Experts of a small language model.
Training: a variant of Adam for the experts, 641M tokens, 9909 steps.
Below are experts of layer 14 (counted from 0) of a mixture-of-experts language model. Rows are named router (the router's row for the expert), gate (a neuron's input weights, with its number), up (a neuron's input weights, with its number) and show model dimensions 0-127. Each number is 128 + 24 x the weight over its row's rms, rounded and kept within 0 to 255.
After each expert's rows: a language model's description of what the expert responds to. This comes from a sample of Wikipedia text that the model never trained on.

# expert 8
router [155 166 160 162 115 123 101 137 153 143 102 154 126  96 115 105 150 106  90 136 148 106 107 155 161  96 157 135 170 114 100 136  98  98 163 115 115  98 107 152 111 101 132 130 118 101 151  94 100 104 110 111 102 149 133 124 130 100 101 122 101  87 102 161 120 114  92 153  96 143 150 129 127 162 112 175 156 135 104 153  93  88 155 143 106  99 149 110 142 150 109 151 159 150 147 111 118 128 101 114 158  86 110 154 114 112 101 116 155 161 148 101 156 151 151 124 157  94 176 140 147 143 124 132 152 117 117 115]
gate0 [117 138 163 130 112 156 140 128 122 118  99 164 141 135 147 142 116 122 126 123 155 111 144 142 129 107 144  82 149 137 134 129 105 163 173 137 116 133 117 145  85 134 145  95 173 135 104 131 115 124  86 146 129 141 111 114 149  86 122 108 123 104 118 137 152 112  73 136 115 110 130 107 120 175  62 153 142 144 122 122 138 125 146 103 154 105 176 125  83  72 103 148 180 174 171 148 119 177 125 152 136 119 133 161 111  91  89  92 107 151 154 114 155 147 143 133 115 113 132 137 116 127 125 115 142 165  89 138]
up0 [171 212  74 111 134 164 103 138 128 133  74 115 139 159 140 136 113 147 112  97  98 138  89 121 127 128 127 172 103 123 106 153 109 123 105 158 146 143 121 119 125  92 102 134 138  92  96 130 184 102 137 121 118 137 118 119 124 138 106 119 109  97 133 128  84 132 124 130 109  91 154 142 114 116 142 142 132 169  66 157 128 150 144  79 116 126 140 112 126 110 143 121 128 109 162 133 158  85 124 117 113 100 122 117 115 121 109  76 119 109 139 131 116 123  98 123 100 119 113 159 161  71 130 146 115 118 122 141]
Last piece of surnames and title words right before is/was or a comma, such as Smith, Parker, Snakes, Commonwealth.

# expert 43
router [187 156 143 143  86 125  75 175 134 101 123 125 136 108 108 116 150 122  97 169 128  96 105 149 121 125 151 134 127 114 100 141 119 107 155 114 141 116  88 142 139  84 174 164 135 128 175  88 115  80  87 109  83 136 130 127 134 106 112  82 133 122  98 166 132 124  96 103  78 127 134 122  94 146 117 161 163 156 113 137 140 114 137 127 107  91 148 100 135 153 104 125 168 127 128 123 134 106 117 115 141  93 133 134 119 109 131 109 134 143 131 113 126 140 160 129 140  96 174 119 128 141  76 127 122 110  90 116]
gate0 [155 169 104  83 117 130 155 135 118 115 116 153 123 120 120 116 164 106  85 161 123 112 124 138 132 154 143 101 124 125  65 158 136 154 141 116 110 107 138 117 121 109 134 156 142 157 164 114  92 153 112  92 145 140 112 139  83 137 120 126 152 154 133 134 122 136 137 120 102 108 139 122 116 120 150  76 159 146 113 169 135  96 153  71 147 128 176 113  96 145 119 111 139 118 123 138 133 117 118 115 176 116 105 105  82 123 143 159 127 153 111 127  97  59 119 136 129 144 172 107 121 122  79 137  95  75 123 113]
up0 [ 95 101  80 166 110 101 101 151 127 146 136 112 147 130 114 144  87 114 100 119  88 190 127 131 126 122 136 131 128 126 116 110 124 103 115 151 112 139 166 131 140 178 136 139  95 150 162 144 131  90 169 150 158 138 176 120 172  81 117 122 136 114 140 178 102 121 108 117 141 141 130 136 154 135 115 147 158 104 114 125 116  74  98 109 134 117 183 161 116 104 124 123 134  89 148 181 102 119 137 129 120 150 152 124  94 129 132 119 129 106 109 104 112 172 165  97 144 125  91 153 167 134 130 118 125 149 128 123]
Spaces and colons inside wiki table cells, like track times 3:33, column headers such as Notes and Votes, and degree or currency symbols.

# expert 46
router [181 159 179 127 105 127  93 132 142 119 102 150 128 104 103 123 133 106  80 139 140 112  96 142 129 108 115 129 124 100 122 138  95 107 151 106 144  78 132 155  85  96 127 111 159 141 158  82 100 126 101  88  81 159 148 133 112  94 104 152 138 123 127 156 122 117 109 131  96 127 150 157 119 134 109 133 128 142  62 137 131 114 157 127 132 117 161  88 145 145 108 158 164 154 126 108 158 136 138 108 166  77 126 128 151 117 120 115 154 159 160 132 143 169 149 122 166 105 146 129 177 125 126 152 137 145 127 126]
gate0 [154 122 129 125 144 171 130 145 142 127 112 144 149 140 110 131 138 152 138 118 145  84  96 132 137 152 110 135 161 191 124 139  98 120 123 113 115  76 110 160 139  95 103 103  80 132 100 145  84 118 113 135 132 146 157 139 174 145 133 128 137 107 154  93 140 108 160 142 132 146 182 159 112 157 119 136 138 113 119 128  94  96 128 167 119 134 138 129  91 131 131 142 128 133 142 104 133 177 119 126 142 128  99 144 136 146 123 129 114 178 126 166  75 120 161  89  83  83 172 118 145 146 120 179 105 103 122 149]
up0 [128 134  90 129 110 126 108 142 118  86 167 126 118 118 158 142 156 125 139 108 134 153 116 144 160  97 138 121 125  96 169 143 124 137 148 130 168 124 138 112 135 140 139 132 135 123 168 128  76 137 148 174 139 172 143 122 112 129 131 111  79 131  96 110 104 180 114 119 102 116 112 138  73  99 105 142 125 169 129 133  81 147 133 125 147 137 147  67 159 154 139 105 150 158 176 132 129  99 139  62 127 118 142 106  84 102  93 103 152 117 149 124 147 174 130 133 119 131 102 124 111 114 139 112 165 120  94 121]
Colons and field names in infobox lists (Occupation:, Website), tennis set-score digits like 7–6, and country codes in draw tables.

# expert 21
router [158 156 140 131  94 119 111 136 129 148 110 150 144 104  69  99 131 104 102 125 145 135 106 132 174 103 126 125 168 116 108 146  84 115 156 114 131 106 121 156 141 111 126 103 106  88 122  95 120 124  91 101  73 143 159 124 110 120 111  85  95  90 114 157 147 117  69 124 100 147 159 111 103 149 123 122 136 124  93 175 102 110 154 134  76  84 154 100 136 137  84 138 138 128 147 117 143 123 116 129 121  86 119 124 141 110 116 102 147 128 167 155 180 161 150 104 120  89 143 127 134 134 145 134 117 131 111 114]
gate1 [143 130 112 116  98 136 118 109 111 153  43 142 124 138 132 106  83  98 105 146 101 139 109 129 129 136 129 116 135 129 128 123 105  85 165  97 122 143 131 135 123 152 114  92 144 152  83 113 120 145  94  93  96 144 114 151 111 135 126 109  98 128 141 138 131 137 147 109 104  98 147 126 121 139 144 131 168 112 103 108 127 102 142 113 176 132 150 101  49 135 111 158 143 130 155  67 188 137 153 138 132 131 106 130 112 102 132 148 116 111 113 110 108  97 133 115  88 130 125 142 121  57 151 122 133 109 109 153]
up1 [139 121 143  98 152 186 118 111 114 127 113 151 135 145 116  84 139 168 138 121 137 121 128 102 126  74 123 101 104 140 126 133  94 132 165 161 114 113  96 124 162 148 133  92 132 144 108  92 117 119 142 134  81 134 100 104 114 130 175  64 119 140 182 143 114 144 150 128 122 168 147 120 109 117 149 134 167 156 135 152 101 100  99 119 114 141 116 139 140  95 103  99 151 116 131 125 117  61 145 103 128 134 131 128 148  71 136 136  79 130 142 136 143 147 104  94 113  83 136 116 128 115 175 111 141 127 103 110]
Country names, especially United before States or Kingdom, and pipes in music chart and certification tables, tournament locations, Billboard entries.

# expert 45
router [182 180 150 105 114 104  91 127 145 130 114 158 147  93 104 132 129  99 120 155 161  96 101 171 139 108 159 120 130 105 111 135  96  91 136 124 134  93 124 157 118  96 139 113 129 107 171 114 104 119  91 115 100 137 143 113 136  72 101 100 128 110 100 181 142 102  81 134  99 130 148 157 123 128 110 145 139 127 101 139 116 114 142 139 108  99 156  88 145 166 121 164 146 159 145  82 119 122 122 111 168  91 130 135 126 123 111 115 148 140 172 108 154 154 167 123 142 114 123 147 119 168 113 136 143 142 107 101]
gate1 [168 158 154 107 147 142 118 129 141 144 127 124 139 124 163 122 111  96  83 132 138 105 144 155 174 144  90 139 134 187 153 124 124 136  94 112 117 107 123 142 145 116 144 117  95 153 189 138 162 121 107 140 146 147 172 177 158 108  91 134 131 104 103  84 124 131 131 112 139  99  97 104 103 137 115 178 125 111 117 136 149 126 119 175  78 103 143 133  84 113 109 154 104 119 100 112 139 151 151 147 144 147 157 119 103 133 115 149 156 106 154 119 166 117 138 137 156 142 155  84 160 158 138 154 159 120 135 142]
up1 [101  60 113 144 124 129 122 145 139 155 123 139 104 163 117 164 144 129 120 142 148 154  75 128  99  99 131 151 112 102 114 154 146 115 133 142 110 108 144  99 141 120 139 105 113 125 147  98 130 124 122 136 118 123  84 147 104 167 123 182 128 123 153 119 135 160 148 142 118 110 188 108  89 105 122 150 133 116 122 136 155 105 142 165 137 117 135 142  80 132 133 128  96 152 121 138 130 104 121 147 110 104 109 156 158 105 135 111 158 131 159  95 119 113  77 110 140 149 169  66 122  82 152 152 156  97 111  73]
Commas, colons, parentheses after infobox field names or author names in taxonomic lists, as in Type:, Bassi, 1999, Category:.

# expert 5
router [164 139 148 138  91  98 110 125 128 124 124 157 129  73 107 107 137 103 117 180 117  94  76 166 130 127 153 152 151 127  95 119  98 127 142 129 136 102  96 160 134  83 122 122 123 123 131 117 125 102  77  99  55 133 154 119 136 121 128 134 101 116 101 151 126 130  89 121 102 137 151 128 119 130 119 147 158 154 129 157 122 116 155  98 100  92 160 121 141 133  79 172 171 133 147 119 117 127 112 107 163 117 111 149  89 119 112 116 138 169 138 131 138 113 157 125 164 104 155 152 138 175 101 120 168 110 125 125]
gate0 [133 129 123 130 111  53 126 127 102 159  72 142 113 156 158 109 135 190 135  97 130 151 147  65 140  99 107 127 132 134 114 130 120 103  99 101 174 131 143 124 160 138 102 188 118 132  96 128 140  99 105 121 110 129 127 157 134 122 130 158  98 129 132 138 120 141 131 173 146 151 115 153 117 128  97 157  91 147 120 170 134 142 136 132 164  80 131 137 149 141 126 134 168 143 100 134  80 168 168 148 103 122 121 145 112 119 132 135 102 125 110 117 127 108 179 108 143 145 144  98 104 121 138 139 143 128 155 159]
up0 [124 132 135 120 139 162 140 163 150 146 165 108 139 125 114 112  96 132 129 112  95 170 134 142 150 114  95 146 117 113  94 166 105  98 161 117  96 135  83 138 127 197 119 131 169 159 135  97 114 146 178 101 112 140 100 135 105  92 111 124 136 140 189 110 129 111 201 104 120 123 109 117 145 132 141 131 138 124 122 130 177  94 137 124 156 140 135  82 125 134 129 159  98 102 100 129  85 101 139 135 184 112 151 136 155 136 120 135 150 115 133 144 113 130 142 119 112 104  93 122 109 132 129 138 108 135 125  73]
Leading digits and spaces that begin numbers in tables, numbered lists and dates, such as 13 after a row break, 2022, 2010–11.

# expert 35
router [153 163 156 162 107 119 103 144 156 115 105 152 132 104 113  99 156 105 103 134 152 105  94 159 165 101 149 141 158 109  97 143 104  88 168 114 119 101 104 154 111 100 140 134 112 101 141  97  97  96 110 102  98 144 140 130 113 102 113 119  98 100 101 160 106 115  98 151 101 146 155 128 114 158 106 166 159 139 109 143 101  79 155 129 111 106 151 106 149 153 104 155 159 144 144 106 120 131  94 112 165  90 109 139 121 112 101 107 153 157 155 106 154 150 149 134 160 100 172 143 154 154 108 141 153 119 111 113]
gate0 [175 152 123 148  86 113  80 141 165 133 126 119 138  79 102 119 139  94  96 142 134 100 116 162 151 107 164 120 162 114 119 155 105 121 141 118 122  99 116 142 107 122 139 137 146 150 163 108 103  89 100 132  97 137 150 120 117 120 110 116 128  73 112 172 172  92  95 132  92 166 181 108 133 145 113 142 155 128 113 169 113 105 161 137  98 105 163 110 113 135 122 150 138 142 123  71 134 105 127  79 167  75 133 133 127 111 102 111 156 159 139 144 149 102 145 128 148 119 136 134 139 125 106 134 117 145 139 131]
up0 [120 125  77 124 108 118 134 159 179 115 110 111 115 150 117 132 106 115 151 178 124  77 139 118 138 147 130  96 119 140  71 175 129 122 106  96 111 104 109 141 102 142 114 162 105 115 141 120 123 120 110 158 108 137 130 135 158 124  78 117 140  92 115 138 140 126  98 137 103 103 136 113 106 101  97 123 118 111 154 108 128 103 124 116 116 151 130 103 185  81 120 121 106 136 133 150 111 116 156 140  95 127 140 120 171  85 181  96 133 131 190 143 117 117 103 104  80 118 160 106 134 171 124 140 168 120 121 113]
Articles and function words such as the, a, to, The opening a phrase or sentence, often right after a heading, quote or line break.

# expert 62
router [151 162 162 158 111 114 101 152 155 119 114 153 133 102 114 110 151 109 101 134 164 111 101 155 163 100 152 147 160 117  81 144  96  87 164 111 116  94 106 150 114  95 139 127 110  99 146  98  96  94 113 107  97 145 138 134 125 104 108 121 103  95 107 158 114 119  99 153 100 145 155 121 111 157 110 169 158 133 109 144 105  79 152 132 111 108 149 111 143 146 101 155 157 152 137 106 116 143  99 113 167  86 109 142 124 108 100 107 153 157 154  97 150 159 146 134 157  98 172 145 143 148 114 146 155 122 110 115]
gate0 [167 140 118 166 123  75  84 150 150 114 105  95 143 107 105 168 114 125 102 133 186 133 130 144 118 112 165  95 146 118 180 145 106 148 170 119 104  95 105 155 125  82 100 118 135 123 129 119  97 108 121 135 118 139 130 115 115 116 117  69 124 125 127 139 176 127  92 164 111 150 156 119 113 130 131 149 155 135 114 147 148  81 144 118 112 128 131 119 147 154 110 136 135 147 155 114 141 110 102 123 123 107 123 156 141 100 112  92 155 162 165  98 142  98 132 149 147  94 142 124 129  85  76 128 143  86  99 134]
up0 [141 190 141 110 131 148 142 177 145 136  90 117  86 120 141 101 151 144  83 145 154 148 111  94 188 110 128 132 125 130 111 108 171 160 152 112 139 122 129 103 136 143  94 120 120 112  88 142 103 146 107 147 145 117 117 146 130  96 133 106 121 129 138 101  96 120 106 167 143 124 108  90 101 133 134 113 157 138 173 112 109  94 150 113 204 140 118 105  72 169  85 121 133 154 143 119 159 105 103 144 103 159 148 159 107 127 109 105 114 102 126 141 142 152 112 138 156 147 113 115 149 115 140 128 106 148 122 132]
Commas, periods, spaces and digits inside name lists, percentages and coordinates, plus de, re and Greek letters.